{
  "hidden_size": 192,
  "hidden_act": "geglu",
  "routed_scale": 1.41,
  "balance_loss": 0.000305,
  "learning_rate": 0.00276,
  "batch_tokens": 65536
}
Below are experts of layer 7 (counted from 0) of a mixture-of-experts language model. Rows are named router (the router's row for the expert), gate (a neuron's input weights, with its number), up (a neuron's input weights, with its number), down (a neuron's output weights, with its number) and show model dimensions 0-191. Each number is 128 + 24 x the weight over its row's rms, rounded and kept within 0 to 255. Numbers have three digits each.
After each expert's rows: a language model's description of what the expert responds to; "comes after" lists some tokens at least twice as common just before its tokens as in all text. This comes from a sample of Wikipedia text that the model never trained on. Tokens count by the router's weight.

# expert 18
router:127094085103147108095082149138154115146127137132118142156136150123132160109160102115110093147087150145180107136070137142123097134131148156136169087149156131106121085137080115151163172146149108111133082109127111109144131126154131140129139156134161143160129091105098145099136141112149103141120122104095112146095167173139170156120110153151146128135161147116132095141105164135150117132140118137170183159157197111119183157091130113152154154135119153132118132099153116138138129124144138127108135107162108127120163131113144159108130152094125172117132146144103121110175094156135116120
gate4:111108158140076121088130129112138140167123127121114122124124145128105163111112129114138106118137168100132128153119155133089105093158117101137041161113162150156139172131119109141147144108126117128188088159176115126139138123124105136121085126109093149134126127126082131121122093101148087147119147102164101134147125104124136164140157110109103109166127107149127128136122102133162144113133089141154129105148125103098124172101108122119109108107092136109151147080124082186113123175168122145174149140111107172143140095131172122139135150128139174136150183142146126105153124117124122147
up4:160148098152140135177135158109114110124137139104125141147136119104135092130150118118154124134125080112066168167152090136151143124141163110146188105108109142105126087115153148140134108123179151173092163103089170122150104151138125098128133115130123120156134097137149112131155175126115173129147086143105148090144144173113109136141104152133120163094129115106151135095105085137141119146137173131108125112108085114141116074174132119106149135135159119144154124103095130110133150125125113108095147114115143146146120162133067119074137143162177107131149124112119128093116109141153137113
down4:127111115113103107152093122173125133134129139121061081143133139121143105160161127126167093137144135110138096116145145153166124124147118121154134130111167144115112174120060156135125136132100144130122123082166176154123137100112107125130161124106104114171144127127116131107134147148124133116140115172141122126060174136120132130158104090169143125119128127149130146169129107094149198096061147114143122113130115146117152158141083124144120118122113103139133150097125107119090131128150085136120104165148139110111079133160124113090124121098095132114156121153140145095123078134156155096
gate5:108149137110127143121117161110142166124140143109110099117147126110156138113082130146114131149103101128109104139153146160121073124127087156159121086110131110099162105130117134085096124144124129086094122124130089130115145151151188109150102133097130099098117084144121116134118140141114160147105147151119116078160196130135128174126124133074109163119146128147144105145119138178130100151127083088156139083104156114127142082093143128107161141105129108136102116126109092105139141119145139096149093127117143149129149158151070109168138160107122145131161110117121113149159121144088080111
up5:169116121122116131130126135132140108119116141144160137125148138095112110131139124090127155108113126160109161145154105151161156158122183115084118143148165066143128147120131117146148149139111133164115122131123113121135125127138127164083147102113137155161152154162124100118142111130142107139071051131128204136126103132136094140121109119102115160100124102146130134156146122109148137126092154133146152138177111150073132130137128107185126142113119118121147183108084127135079126106066132147131129132144131094148155081117119114127133131131126172092087096118151148127167105087142160144
down5:089132113144145136131118158141146144132089103135107153067111126110112116107137092144101119139133158109128093133174127162187107140125119151171162093135151147146100128121152133096106141088112134158106114084127134129147143134145161102111107159149192095140108121101139154113126132137115111093135097100119145120084187147086109125108095139138100093100139155153100126151145117142150158138135132112133122083130182136144188180120170138140136134126119130100112140100126131166154102096118117115124120181103147126091140114148114103117151118108140155106127110074107113125155160151095131123
What it handles: The leading 1 of years in lists and tables, line breaks closing list entries, and competition words like national, playoff, World Cup, Olympics.
comes after: "| ", "–", " | ", "\n", "0", "2"

# expert 21
router:085146144149127113102097136117145108129148179135149133165155118088115136115144153130099126139145090107111158116128128105128152121165146138159139134155142112137145120135122130147161128161064100123117126128171117117105084123118157171161155155120124115102188098142115114100128117101144089156128114086132137139126150120105160144132126129135109134096127166134122131175135153157186114090151127132178191144123177118113154136078122113147097086084150109129118159112147110134079159106143096127101142155133115114150129127099151121128148124134170131142107101149134172122185140119147109165
gate0:173124153106150137180131104155121093133135115108110099145124106105136133139104126123148107110156158145124164158118119093122151113117152123135107110117134067121090082127097080099104111133115130120134096126139110153128110111148138160117133109130126127112091132084126084106112125147100103098126083174123105075186176117164154141096124136138128136108176104155098152134112133130165128123153108095134131152114112130129135123106128138091152126153131147091129149126115101124095155176078116144105140122176153126179120149102091149127071108098137106136122162107113101114115192119128139132
up0:121142139145172105119128115141103118142162120101159099148120160144098157157135170111106106159180160150168108138178120115116151135062124153116078154122128150112087117144120117106125087110129081116139083118090110107121081156142122142138116121150093135118111128063160156150118113149120107133134109115151151137138174159106140109155114105125172129106126113158109103148149136152120110139151133119119102148086159152149151137113105130127135091128108095092175142156106109112123173157163101121136149148159135125131153140146159141117060116184144129131135145113105151158141122134130147120
down0:160150099117147116128129148112094156137149135114093103137110118126126106128090105151165156104157115159122119086115121156165132122076135155126148096129096113130159095158127099125137080086102087152130133097107189105128122155109124180148113134168073157170129112143100144153135149138124134131151129141092122112147143123163140148113105117134161103102127131084176115125109107119114116097152138158126137135125112117119132106185117157131141151152090117120161131206128161129120142135150117125103108093160165147147145147105145128155131133146122146112135146107101090115178154151083156103
gate1:090118120111138160135102127126151140098146165154133123073134115114106130106159124176090105196113128148123129070139148146109114141119135119123133122162120096123088104123112082152158183088153102096133137197166117128106154157125128123127117147138138134137126151155138118132132134160147091099126147100125141125179115154123156118115103153153129120131123103125153146146100136108148119125138115151146111149141168097149149183145147127141107083097145112165125148132135148161174163088131167141144133171127088111150132115119157124155178116100108130146113098182169127124157118108121115103
up1:111176156145110135143137103197137131130124103158138127146129093139134110140163156118137087125115124165143180123148129112098140127132101153133126111107155164089159083137109158087126123121087105145152125064137116140147119129164151169169160129173133096080119120154114099104130152110135158105122171101140099142107128140096101150181132151096137102162141136132116149125145145154091132086144117134170144169114140160098123090104126119147136127107163118109148124110127120132129140165128090126126142070128158105119136103107147159126112137111082161123105150091147133156159129161153139113
down1:070090142159127145102117112126124130131103167147162091144118126168117107168145106171113152139130107087143130113121123167113101170112145095125153105111093117140070120117118152140114103160105094169120140112119162109098144136151111158164139091113119169125156162131127107155129136165150114125121145062147141138146131112089133136106125129146100135164152127129141161168155146100182158092131126116140155195127117125137145145170079131144110143128138134107103118139140147141131174101135172146133108130103130125129156149125126074126125157123147122133107086108124145124095175101096106126
What it handles: Sentence- or line-initial prepositions In, On, At, the InChI identifier in chemistry lists, and LaTeX commands like \text in math formulas.
comes after: "\n", "\n\n", " |", ".", "\\", " | "

# expert 1
router:051083135137111165093114182127079096162124150127167142152120122101136161151137094151118139096151174125170133149126112119095100109133118135094095129124150101147143113152124171182092148158106106153133099123156159140118123142143122141161133111128163093145139113124117106110111132123125124142118147151129112136123132170129132103129131130136119108097125108115138160122083122161139119108158113110152169136155181112114132110115116115133163141142143126151138143100164093107126119118062144152163151099104087179152082147112102142144128126138150116146141129178156105118180133115093131121
gate0:171107120108146113074104142148113102142119139101155093180158113152126118106150124162162092124133080135133136158108182140133130125186127161134122143136108158122089145133165143126124122114140147140120108122133180103127118094122108141108124110109140166134189122133123090130155127117110125113151144113145145097145118139147135145121101095140144101106190150107139101127149114151145123092100118120144130118138112121142120129129114142114124095163102156133140130131068079157167102175162147172167183150139121094139127146120155138110128181102158100105131173139160158117135101156129110156
up0:120137102087157141134077136169088108151123125095149116157124136160112141105149101140140102133148142136132126128124172118134142117155128170138146133143118149136109101125160126083136137114161131106092078131121152099127133075147142102101107123123138124150135133133109095132177146093106123110145154064152145074139113137135115105157112090128147095140211166113116118101142120152141099121118091121146127116128123097166123142124151153082118119106125151122109150097116076115152090157145141147153153140124176133151128150117136121111156158107150125081105169103122115149127109186142115175
down0:152137104098103154071136128104161130106150102155153091128163132145162122141119093150132153120146089112140132116164114157132121151150152119099126124126046120132158107132171120105090108143141098151073131118123083174106138177150155150168114116118119150120138144124105141117145151144100155115134171119082083125151121144083129059096133116106089121159125131117132151119117147139131144140151142092144122152116115123127142148103056103141131143170146123126145113123174134106143105115127125144140107090089114136139151128113101117115122117140103106096112120101119162147094102077130119140
gate1:090127124105127139095140109139121121197133114147139119090135129104108118161105140113147097126143160151154103179123110122123123110180168159144139126114090116131079112161090092135158093118143135109164119112162123104171137147171171119106144123154146145109115124117138140119123117063147095088105143121110127124113129096076124147147090127074117112137123122113148140093137138163158173149115113180115119133142153140096133134089147146140121149139124138121108108121146135132125132109110128158144146104151140098160164149147113161169105081148155146169117090143189155128141100103098115129
up1:155127115127131105164078113138144159078114159119085142174108147170147139105152102146106150107126095119110136126127168106147119134105096111125138148139161154098149087098177154139137153141092133151096125131109110128075094115110116145132130125126123081139119118156132108124132135175122122144129131115128137151145116132162153114144153149162078165111153103127148144157136124083120136115146113117138123125127121083200140139154108111132157092103142107134164166122126135136171127130138154094117159155124137110114113093100177110079131158105092092094136171129112088122117137183162122121
down1:105105134118174143142127156160077115120149122113150153095105090116225119135111102123142147146152111133149147126104103107088098035135131130167124115155175133115113137092149162136116129151123126080168163102144104115154125140110128068113145147105182104119079144129154150127107115154135111122091088124142096160133130130115097119129133121098161117142109108137139136141107136117113110107133086138115129138140153103168172107125140139134142175110140095086110174112134161129113141130099120142139163165179110141116146144116128131155118119129123139110127117110121148120138098128130133127
What it handles: Word-internal pieces like rom, isc, omet, wid inside names and words, often in tables and lists, e.g. Trombone, sometime, Indiana.
comes after: " | ", "1", ") | ", "2", " T", " C"

# expert 10
router:125134115153155102155118119105172120122164147151134150172088163109119198117157144134138107111121105146137157166117160113131104122160143128171127168130143155121159138144117133126143122169111146116137142167181133131102098117159171118101133101136156077148128098105124116116161116111110119145110109116126112125103153140116110135113107119160140134090102089126141142141106139115140163069153077159149141124137188147119125152099116147118114137109161099195124083124144096133117108166104134120128202116111134117149170152140139125113104137110154144097131133162121125098107119170135138150
gate2:121129114139151117141137050178154140111122160103115138151121125137131142169115112119113159127119097089164146107118118096132114159116163135175146122180127140152115055118155165099122091117148128138127082125152095141133145123114150151104122142131106170167161156154126132158180162143118105162112111153122119092113131100121147138133121195125142114102138136176106127144092130148144143131135143126110138144174131130111102118157147146133087164123130119153143106109130140097147140119128128111110109121153123135185116168090102112110083135126175093082161120098136129133149113141095124109
up2:154167119128104157117158153131113121124148126156126055153115153193102077147112105102140134127102161137115108134135146113136136089127109108075122143127116096125111105130130118123138175137153085153104153112115114129156153136125152129121072128108119095101105079138120094132094126119117117149111084126164145130166137166132130127163144086099110164128136163096143105102112073107114134150114144085105142125145108121148132134096106156077145110141155139064096158150089120132110127091061151130101148150119125124103136120098092134127133110118122118123096151120130136149115147145153132145
down2:132103133081136132135125102098167120126127118118138133127137121104119115125139119177125121152123109134124106122124119109103103131099159147144103135146112173155117106120121151152151158128114125193112111136125107159118126146140125123126197098179131108125173093141140145146138147150123122145182141117101147118098091153148128158114109153120136088165171092099146122132134162118100114159137097095111120099148084161146064139109158117091130150145154098146146189139134130155118155098174125149097094087142126128140139076182173090110133151132116142138088147157102142123131119137139132158
gate3:153128102094107160127142129090155139141114149165113088114153162134083149152072108107087165158168143123137150123157147127086108084146112128133133105120115176122089126137139127102166149158097119085108116125153119096102123120200153144132135144146124150126114129139083155121175091139141145130111116132131109144116127154152127126139093150153127123130172075097143132160151103167096131082082161106148123114125121103096146137093117140119135091148170089108137157103116163111100118140122138115119136131166118110140115160121190139117144103096163122134118151164120138117140104146136114132
up3:130126136162150109112079144177124119113139131106122165137095099124164107096159139147160088112086124141131100124092113087169153158094106131100129151167144134159159122103112117192126084086152147160155165130115119149122173129066110095135144110104153118135119107126146117085128132120090117119151120102115108121138119102114138160094142085111144088123099186125130112153140138110172111130118134168128117127141146133154103121149095122146118163112097153167107125112145132131123149110137084126112146166098126158124111103145118114113115154146079085152140093127124089145141094152130135123
down3:141069136166156105113132089112189149168106138119126149150126158156128101152159096169122123095170143102167115125116118113142092122104090107153108093133140114118066135098158100122141082117125154149117151095127128097101146079156146140098149129091150154174139145154090095095142148125136111130121092159143156107131099143101138148124096140136100091107097152158106128123142125138141124163116107135120132131141165114120138143133083126158091115082163165134100144129154117124139142118153106143097108117147137130137137102148094166161127201134125154145122101115149127126138129135113136092
What it handles: Dashes opening bullet-list lines, plus word-initial prefix pieces such as ex, im, inf, dep, ref, and the f of LaTeX \frac.
comes after: "\n", "\n\n", " un", " Ex", " bene", " pro"

# expert 12
router:103098157139139162114109170141146121153116116149108140122158130153140180180109140138127153109136134158183105123097124097073103122149113168116085146143164127102127088110118151159138154143086126073138090129135114102137120116128174143119156151131126109125123135119114144117127138106147084104137117137146132121110148131106145130078141152152130117104151134116143153154143135149133101125112142109146136131136223151103173127117112151114145165130132129109084124082152088100127144085139124142128137134159120166157149141139111184162093088158106138163156144119131129122144083107134090134
gate1:107106135117109119101122135130105154138127117118084143141110167110144136157136148120128133133126163136178112133059162099122172143111137157126139112140155137100136121120139122087108141158132117106106097089168092184147139165125164113110160124101122118159094150116131119147142121103131082104127135124109138156102143133139182152103133095174113120132160091085080066164158157143129173161136102085124137151111152121152156154087186127139128136132125116096130147140169113117120121095118137146131107113130120159107133102155112103137076104142109147173130153136145137139170131147142106136
up1:163091167162097086136123160157141168121125105119131093155167116139158120140123128124108161122112154136145102145081115125123184109072072116096128135108138151119161143115104076123100122111090124134120136127113097138100154101145161093107129100135118111134108104106136116126162139143129107084117141141090130122140141090162135119115123066163138112117101116092122117154162113139107147170159174108138117180135152137145135153123173119116103136160141105083144143167122129119117115083123117141120122128104123144103128150123149116107086077160124124156128126094116125143154164172160096123
down1:162142102102132148121157114084147097098159150122137150121123140142097127097155095147141120158123073120077132103157129156132138141152141104147153147148143091154145132160139129106196131117144116185142158112104118128102157114141090123154079123130122151126164133174132132102134122127122171163153116120141126114166116126123107111166128091085123146099093133148189137100108106125155140100102129150110089123145083076133105093164077123143139097137135133147158106103114143126134131192141121113160147162137141124143112125137132127120154143106180136072121127136124114127125113110156158111
gate2:134106137106151175093118114092161127109115133180096140065112160129136146155115134125123130149143133096073100113117133076118126164121146150090154103125106145138139114140117173096113158159109131143097112128126124139165143110097149143116099128111121145122173085135092128125123170120157082139145094103134137134151123152086160167122120094162127164096138115110092112127125127104173141128151100171113117156132130126137162135083072132132119109104113114135130098136117128079094151100114161150157137135135160110113130136133115125136177106125136168134098167090118144076107123117164143105
up2:111159122115084141121124052153131130162121127135110148178099141137121110117130143100111120131090099125125099135143160098114142121120129124074142113162121146097130123127131105198145130076139102105163126141140110113131162110131127140112058121114138111182078151126144142122121148107121148109157138129101142137112073114084151133102204116128141115134072113124101123148150120154112169145131153109136137152078128154204113153131104148132140135123131138105083125108102161106154120115129127136155120139128154115153141116124115097122099124166125124156130109122140143141079094122114128114
down2:111164198136136095124110148137095064134127133110121107138107161088099144091087135124076132105105129111135121143100121124118137145084138140149164119116109126117090131116123165138139128125118130156119136140136152117174175121099103138134129149128116124109133107127143095117137112146090095131153150145108128155181135134151122134078163146120117112160119132110108122101162141157119181147099103125118139127149132110137122121118140161064123127087133118146118077112144141110150124174121115132140161115111175151137151124114087081112124156129183147166164132152145149097154134147166196142
What it handles: Separators, line breaks and short words in sports results, rosters and census tables, such as at Rice, W/L cells, % of the.
comes after: "2", "0", " |", "1", " | ", "3"

# expert 19
router:137109124091164134111089163175171123143098137143132122139088144113106129146115126126180144117123165106154159109096146121115149133186142137137137127159134092114134114181087186128155126150107150128156111140152148112132126105144150114135148110113174157135142151148075128124155158110115137150127110114123147136138171125114138136121135181133082136102145145129130142126125132138164121130173109120144147146111148128122158153114085148138155055130130083133134134082198074127120160159166146169107138131162115107185091116136109138134126144111111141130135131144156161119149126116134149111
gate1:118119116111105123155150087133077132115145131171128124132156103119165135113118152136146147077141102108102120122142126103154151139159162116119119150117134106094139126137129112140114086128181123137165075122118127102119112126125167176160110125132141146103111134177116145110141171097069072136113151174114115128124146122097108120144075139120087145108175079070108102105135089133138121135113162159111167153164101115143102149132117103132156124118115156140136150133099134087160103155103104119134179169123122093124121096103120125134125130179142101122120136111122117170150118153146119141
up1:141154132120135083143098169138174123171136099121122145180117100104078119128116104110108136097148089150081126115113110171129123139161113127141093119141141110135128139112098130138099123139091137061116119166107088121145179146132094126133172117069113151085148115145165154112060141147136159155148136100106112124128126136126157126112196147149099063123135136150124152146117155136135123104124157112179125173139120144113118123114130100126133126116131132113146111114170129118105123102138139141143130139118145105160164131112123161129136175139119151113171107145112169125116159140144154103
down1:124159126089111149084111128136167081139122105136137096105141149129132132109124116093124160138122118122113136112106157076129067125113141124137142151124141136147120127119155144179147144105105114146126150088096187110141131125105137125141099153092141135147128146126113142169137137157122141181128136099150138152137081136096095100178098148125134168142116125124128132111156117155092117121133123106131132136135102151092084184129081113142137177135124111124119154151126181185110148129115074129103102138132099081085091129112108108109081134158116168163115107127144120129102081160131136140
gate2:069124168165104135141119114120087141159116098135128113126112150062113161139113119141135125137139148139150148121143152144123050145151089170106132098140128177157141084119089119110145139092101157127103083108155123154072133155146093134142125132139143119150117139094134090137143114150097113115178119095118123114099159111163143133117086130117116147145134134136092167162160123116156120149120104133132134100114138110134127138151149139131140114135132158134108145112078141151142155095141183132159149123090118101115135124128144113142101087102135103120100133203121119117145077095127110136
up2:130151125121154125118125107153147104100136126158132121171137136131152115080107143055145136120120101110111141131138112104117180150091166113150112147118112133099115136132161151103103094160089113119165156119130155103190101128107135181099131109141135167106132121172080170101159154100148132117114138150111127142135112120128138136174102105151132111170130067095118136131104128149153103115187182126129133133141131125124080124173121155121134179111113151166129113100151092135137104137119131113088145150151135111144131129157104110119094131166138095144164136094132132165155139142137134104
down2:125109166121118124103060119097142122091144124126134118145196107118126133129134131111154146127130149120109141143154058131075127128111162149108117101134115146146080153158146142140110132138148150134129158124158142159163120118099153140099175109142174145148139148114185143091128151142141141149117158172104179096109130068126144108107172143134095103114144106104137141138123115110129095127118103135099120166145104136156107137161100154116152155143158089130158105085122093127145145123113131144120130129107114133150146091149103144125150116106119149182156134104174183154135135142125155130
What it handles: A lone capital letter starting a name or acronym right after a pipe, comma, dash or line start, such as | B, , K, - G.
comes after: "\n", ") |", "i", "°N ", "o", " | MF"

# expert 8
router:087099135099148108138147137125179143124138128154147153115144145087144129127155153124154128108117128140126146125110138152154096154157148105128120127199151119128116084145136136107159119128160122152135093113143127127096100103149128151160194116142163119136146114113112122088114123118113130122147157133153180134188167092107116156154090101099126088132148122097126119142123128139134119136097105103168144112103210119104123135114144136151114090117183104134165149123174109134097145103151127121078173140128130127131076109151128130155147142078117143103151103098129162138172120141124130133
gate2:140113110106075153162104094144163124103159170116138151184113145133116113144122158117130161126146070100134136158157198084146153140110128129138135134136151125140153153139124131149151116194130148109134122095114134107132107138130118092141113112121141116133126127160125179135130142134160129144080165114126115120120133176124161074148168132176133090134122098135140097103105113119127096153114136118095131170120114074140132104140133104113164122167148109165112135119150139129154110091134128106115138102145112122128112104118113177115089122087112099085085144112103157100101087117117095132
up2:121130146113111105071153132136144088151080147139105118090138074111122135143152124115147178126117142165139135111128122122092148104136116103136133131141111189118103153143111093121090105109138126154141163146147151127149133082108152178126159119154109184097117086115124097137107177116087132082151115151151145153109112132145087176100146116130133117140172120107112146135145125117128149110134121125113143115156128147177124158116112132142139178111087126138163084128100148128131136176124140143153095171159154120144147152122153137113126109138119137160117134123123091077143118112147175072
down2:136129105090167173130112132149148129164152127119133093168133131096113096140140179101129155144131109162131130155148129130115134151103142106116138141203100142112126099120161158150135122166128117161117125087149176157144126125157134087140153149121154118125138143115124148130110107078142158114099119189143163128137118125174134179137145168131140128110131157130159108130121120132100139138121139139155129131131109131090084174125089155118160138152149093078143111163114097121150166089145137073143132117114089107130115099171097136106129112120179119150166146118100163155131102108117114143
gate3:096115106160135149109113149125117153132148140147120148107159158194122132071124121116131135161106157123111124121144152162129156155090124103129160151141114144167103128128134161099201173122177082126157135092130143155085156087149143132096078137114170108122108083196143179118151155139131103106189127144151104111151118115107182146132143145121077126125125132124102122109135127145121083170134135126125136131125138092151156160120126153117146097087162157175126115130099111144137132114138144107139121143138138106142138123162125136120111115132130127157144136137167122157113143131119121121
up3:150096160128171116107158103114157133122146183114166141108139100134131114128178083104087122147130092138126155085140146114124077141121145117116112140128112119129158111145113095111118125136127139106135102107156123121097092156131104086155178090092129111108150126146143154113162122123137110110135134109095131161116143144100119087099144118130167087099140149131161130169119113104152148118128107085149143133162106148080129114149119105143097132111125085087116104129125157141121119157113121176075125107127149095080127122171138121127141149117076161161104130141115119163112124104105199144
down3:117132094139137127136179114109112158120145150147126135109122094154146151088132142126097131081104161116124096142129093155159119118156126122124130153143174140082132099138116150137130140150136138109131170098151141108127122124121111136156171112120132173090076143083109084153134130136153072105173123130109102134146149094135073100120116130121151155112145164110195114126082135131120106113158122121094150158129141124116098126104142142117102129115131129116151119107110123124122112122148101127137158113134149123124112102138068161195103129130149208149150128104119129143113128186102115167
What it handles: Field labels, punctuation and values in infoboxes, taxonomy lists and coordinates, such as Phylum: Bacill-ota, Born:, degree and minute marks.
comes after: "\n", "1", "-", "°", " / (", "′"

# expert 2
router:113122106123130145114109154134135141125183114141119150116098106089117133132132167166134084134149125099168159115078119074113067118179129164148175089154143102126117111151144122130122114150119122123144156132188143114097104129127144146168167148143150093114127138124145110073136116130170119159154166115185129138130129176139134139084123159122129075119162120117065140151116098106121118124152084139146156165106175097101155139123137138130111092111123117102108134111182102134138138132159137139127136123130129129152093122149156122146128150096123172142145123147156152136117134135140121106
gate4:177106141112125159106122105139146170136137121117122070131116135152133134119160163136184126088091140116179092164121112081087105120126128133170137102171136126129166158125150151114130093151108107131140113134137169106167088135101124137183131136108158098100117151133114097151157151137094098120112119126142131110117131141088126143118131120100104131149151099080097115131148145085130113127147195107103152159110143141134122161130140119130125161127112130090134119083171093131128127154147139115123115160167127118123171156143108120133097099105144164130112116130078150118133135167084113172
up4:088081105160134133081102126166165151123091125121155123115115123122106130145140140122092142122101144124148141097075157139111120171130105103130139150114130137163151119116136107122108157156093149115138138127158127135151104131099142140140143134132097107067115111141131087118139139143129099141115116081140124144123138141069154129125157132136117120185114124081129134151158121140158122089112175096086099124122185119145189130117114143142122117105112123131093118130184122103138130168142142164095086132176144124108182123175099147122111090087115139139126155159117104156142118113104088135
down4:108133134156123174153153164116094111135130102107152156137120139136112128118126117171126144115144138110107172107132151128134120155128170170139149110124100143145108155116067094089087141113166110105125155066118119125109141108156096136124150142136167095130174111098109089128113089132127073099145110074191079121152123105154093140114174114107152138128124151117141126167131152098147142078110126141143120175099119124132135116090094135141102123116122115116107164144087111141117111094114137178122101119131130125088155149133129085162165126099157147148120122137123139161107121127127113138
gate5:119144147118101137116134095082136142167114129154100152117142123163140131159117115115140061146139132181159121111127153123102152123115117118121137092101116169121125106137139140160128133136128124118139106183151125114105097122111138129129150131149133128146124106117137119073151151145147137131115180092127119149082170126089154114103121105194106145153134126091119108154100091123108161136144086095124160105169151136157149149103125164158127158133142157166108086150132152161123111089150148118092122138140148133112115143164128115166106135117077164125084109154123144121155099171077130086
up5:118114133082127113144137065111139146149101134144089183118172133167106144144142125111136120169134123158118118094119145124147115100156133165136102116108140163119121139140140138148121108135139124131088157141141130173084127088129125149122119096145103099151143140145127087094151136154182134136160183097145104145116135152081150114163099134118117071132125124102116134136128141103127120136156136122133134168160146176151097157116095149107105126146130090179105100152129160138137113142121173092111139085127131132108107131147097143143129139137086161106110093133117106158172075147093097096
down5:128110162112106104116128138102136138087137087122125147115134132122152128130114156135105153127087093114106097131118115187165142107143094163097110151167127115130124145146109143088137128090113136155159121145162124120156149091124114104138129128122110124120118141151155082112134136110122135120105130089128149096167081139140126154161070125166129189127110131098151143073156140176147135081145151145137116086085118173118151120124129142108168171117141127121124135096107124141095118153103115094114157159150139154103136159088103149136175150149116113107135116105138124086097141160190132103
What it handles: Digits and header words in tables and infobox fields, such as No., Rank, Date, Pld, Total electors, and score cells.
comes after: " | ", ": ", "-", ") | ", "; ", "\n\n"

# expert 39
router:138121116131121133113125137098123098154158148145140165121134112123152144175180145114154137161138146148149153140139160107122094054130154136152112136139154088125129150145100136109131147143114111122119128159144124114158117160114126130176165140136155090150119096114117151149074147093111121126152136063113129112151163157104169154111143156094110100160089105125107134133159171104163149158129171136135166129120186113131151115122092119104138115135129077119124164105145142121129204163117117141156148099145108123160113128111136129121091169137132177133120126165145144125155134127094129107
gate0:127143116122133167096137132111134145092074149131117126129095126131145107126135151106110123094110111137167122129167135139149113122117106088131193134116108105099125087119148154105099100121126104133127159170135108137124150125113136123088157162172127116116123132125124141139104145147111152134148201148088109158131140151098129092119118090095106136087135157187106095116151164131181152134175143127120142135122155096182147145143182156151182091109138130127132111164132153124118121123143105117086118131110122073143145124115134110101094115121110151111148081118141165160103165112127135154
up0:159125138069089095131112104145129131108119104153156115139124108126128105150095098137121156114105127126157117140122151110109131131109105131064172139128123109112157120139130149109136110091137088134111133131103135153122165101146131104101113076108144107130106088084110139120084155132107090178103128147116113115157115115139106138166153150126100100112152112135170120132126094117126117121144156145135100138135119156143085110135121135092156108142149097120161146130059104127122196156142102101138165143128156114100152151122092186140113111106082157113153137109100136162157113169136078106
down0:140125095197137117117152141103105141139139104097132127177114118167132135135093123159109146117134147132130107173125139151147148113132158140144127091137123124167121129094153135119089107112116123132159140081085140166096113088137142118123118128136155113133162135112122099131141105102133095124154142140160108151073154139188144138090172122122101128097109089101127132128093162125115118112150087143131170083172112102139165080113159141096109167133112173145099137092131155131146107113103113158137143147131146125153152090186106122110064135127112103119112155119160124117133138120123093147
gate1:168104146133130166152115099135121087130138150155110109170103134118105127106109089142145112108151123072068101134168121100136166125110132131113115138124156126122135140109113116129138153152132118149178121144129175118110140129156119122111105108123153157111156105143067130087087148076115155176084098150122131148150161098135097111136136135151099176123142108108122147152105130113126137063123103116074123171131097143114144126160086126095152091097116127185140166115145096106143151107110087108123123145106084114156128133107132136127133122159165104121120122151145159129095130111123133146
up1:130094123065093110133117118107131152096097086129143162113138120128113098104131152108126113115088106110152111135084107127122128147120092116090140107147111144152087108107145146119151096105144152102107143177101102149164141150090162100184099127158138122142157116177113135119138096177158151149093153137149087155110078144157117111164099104131115100094110137137145094100119084139108098137121114150136124128123138126168107129135130130139153155151151087133160133163152131126106124137146124095118136117175158123111147112089104179129118171107112121122123171125121122151118113190114123145
down1:086170136113141145127113178112150156114174093139141145145116100158107154172176084105183154137147126103129133123175151082157142104129103124170112135124128124152159085115117136157143098126111140104111103114107129102104122104069122104149131124171156143113102150128134105132150110128143155130096134132146109184143109129125146101100143126118101116100105091106112110148115136091124112089123141124156091137118134122124157145127101134157180101113152110136141137129188106086129120146115103097100096160166125104143127126122179122151120143136135094149125174171139099112111096114131123092
What it handles: Line breaks and pipes starting table rows, especially election result tables, plus political words like President, Republican, MP, parliament.
comes after: " |", "\n", " |  |", ")", " |  |  |", "% |"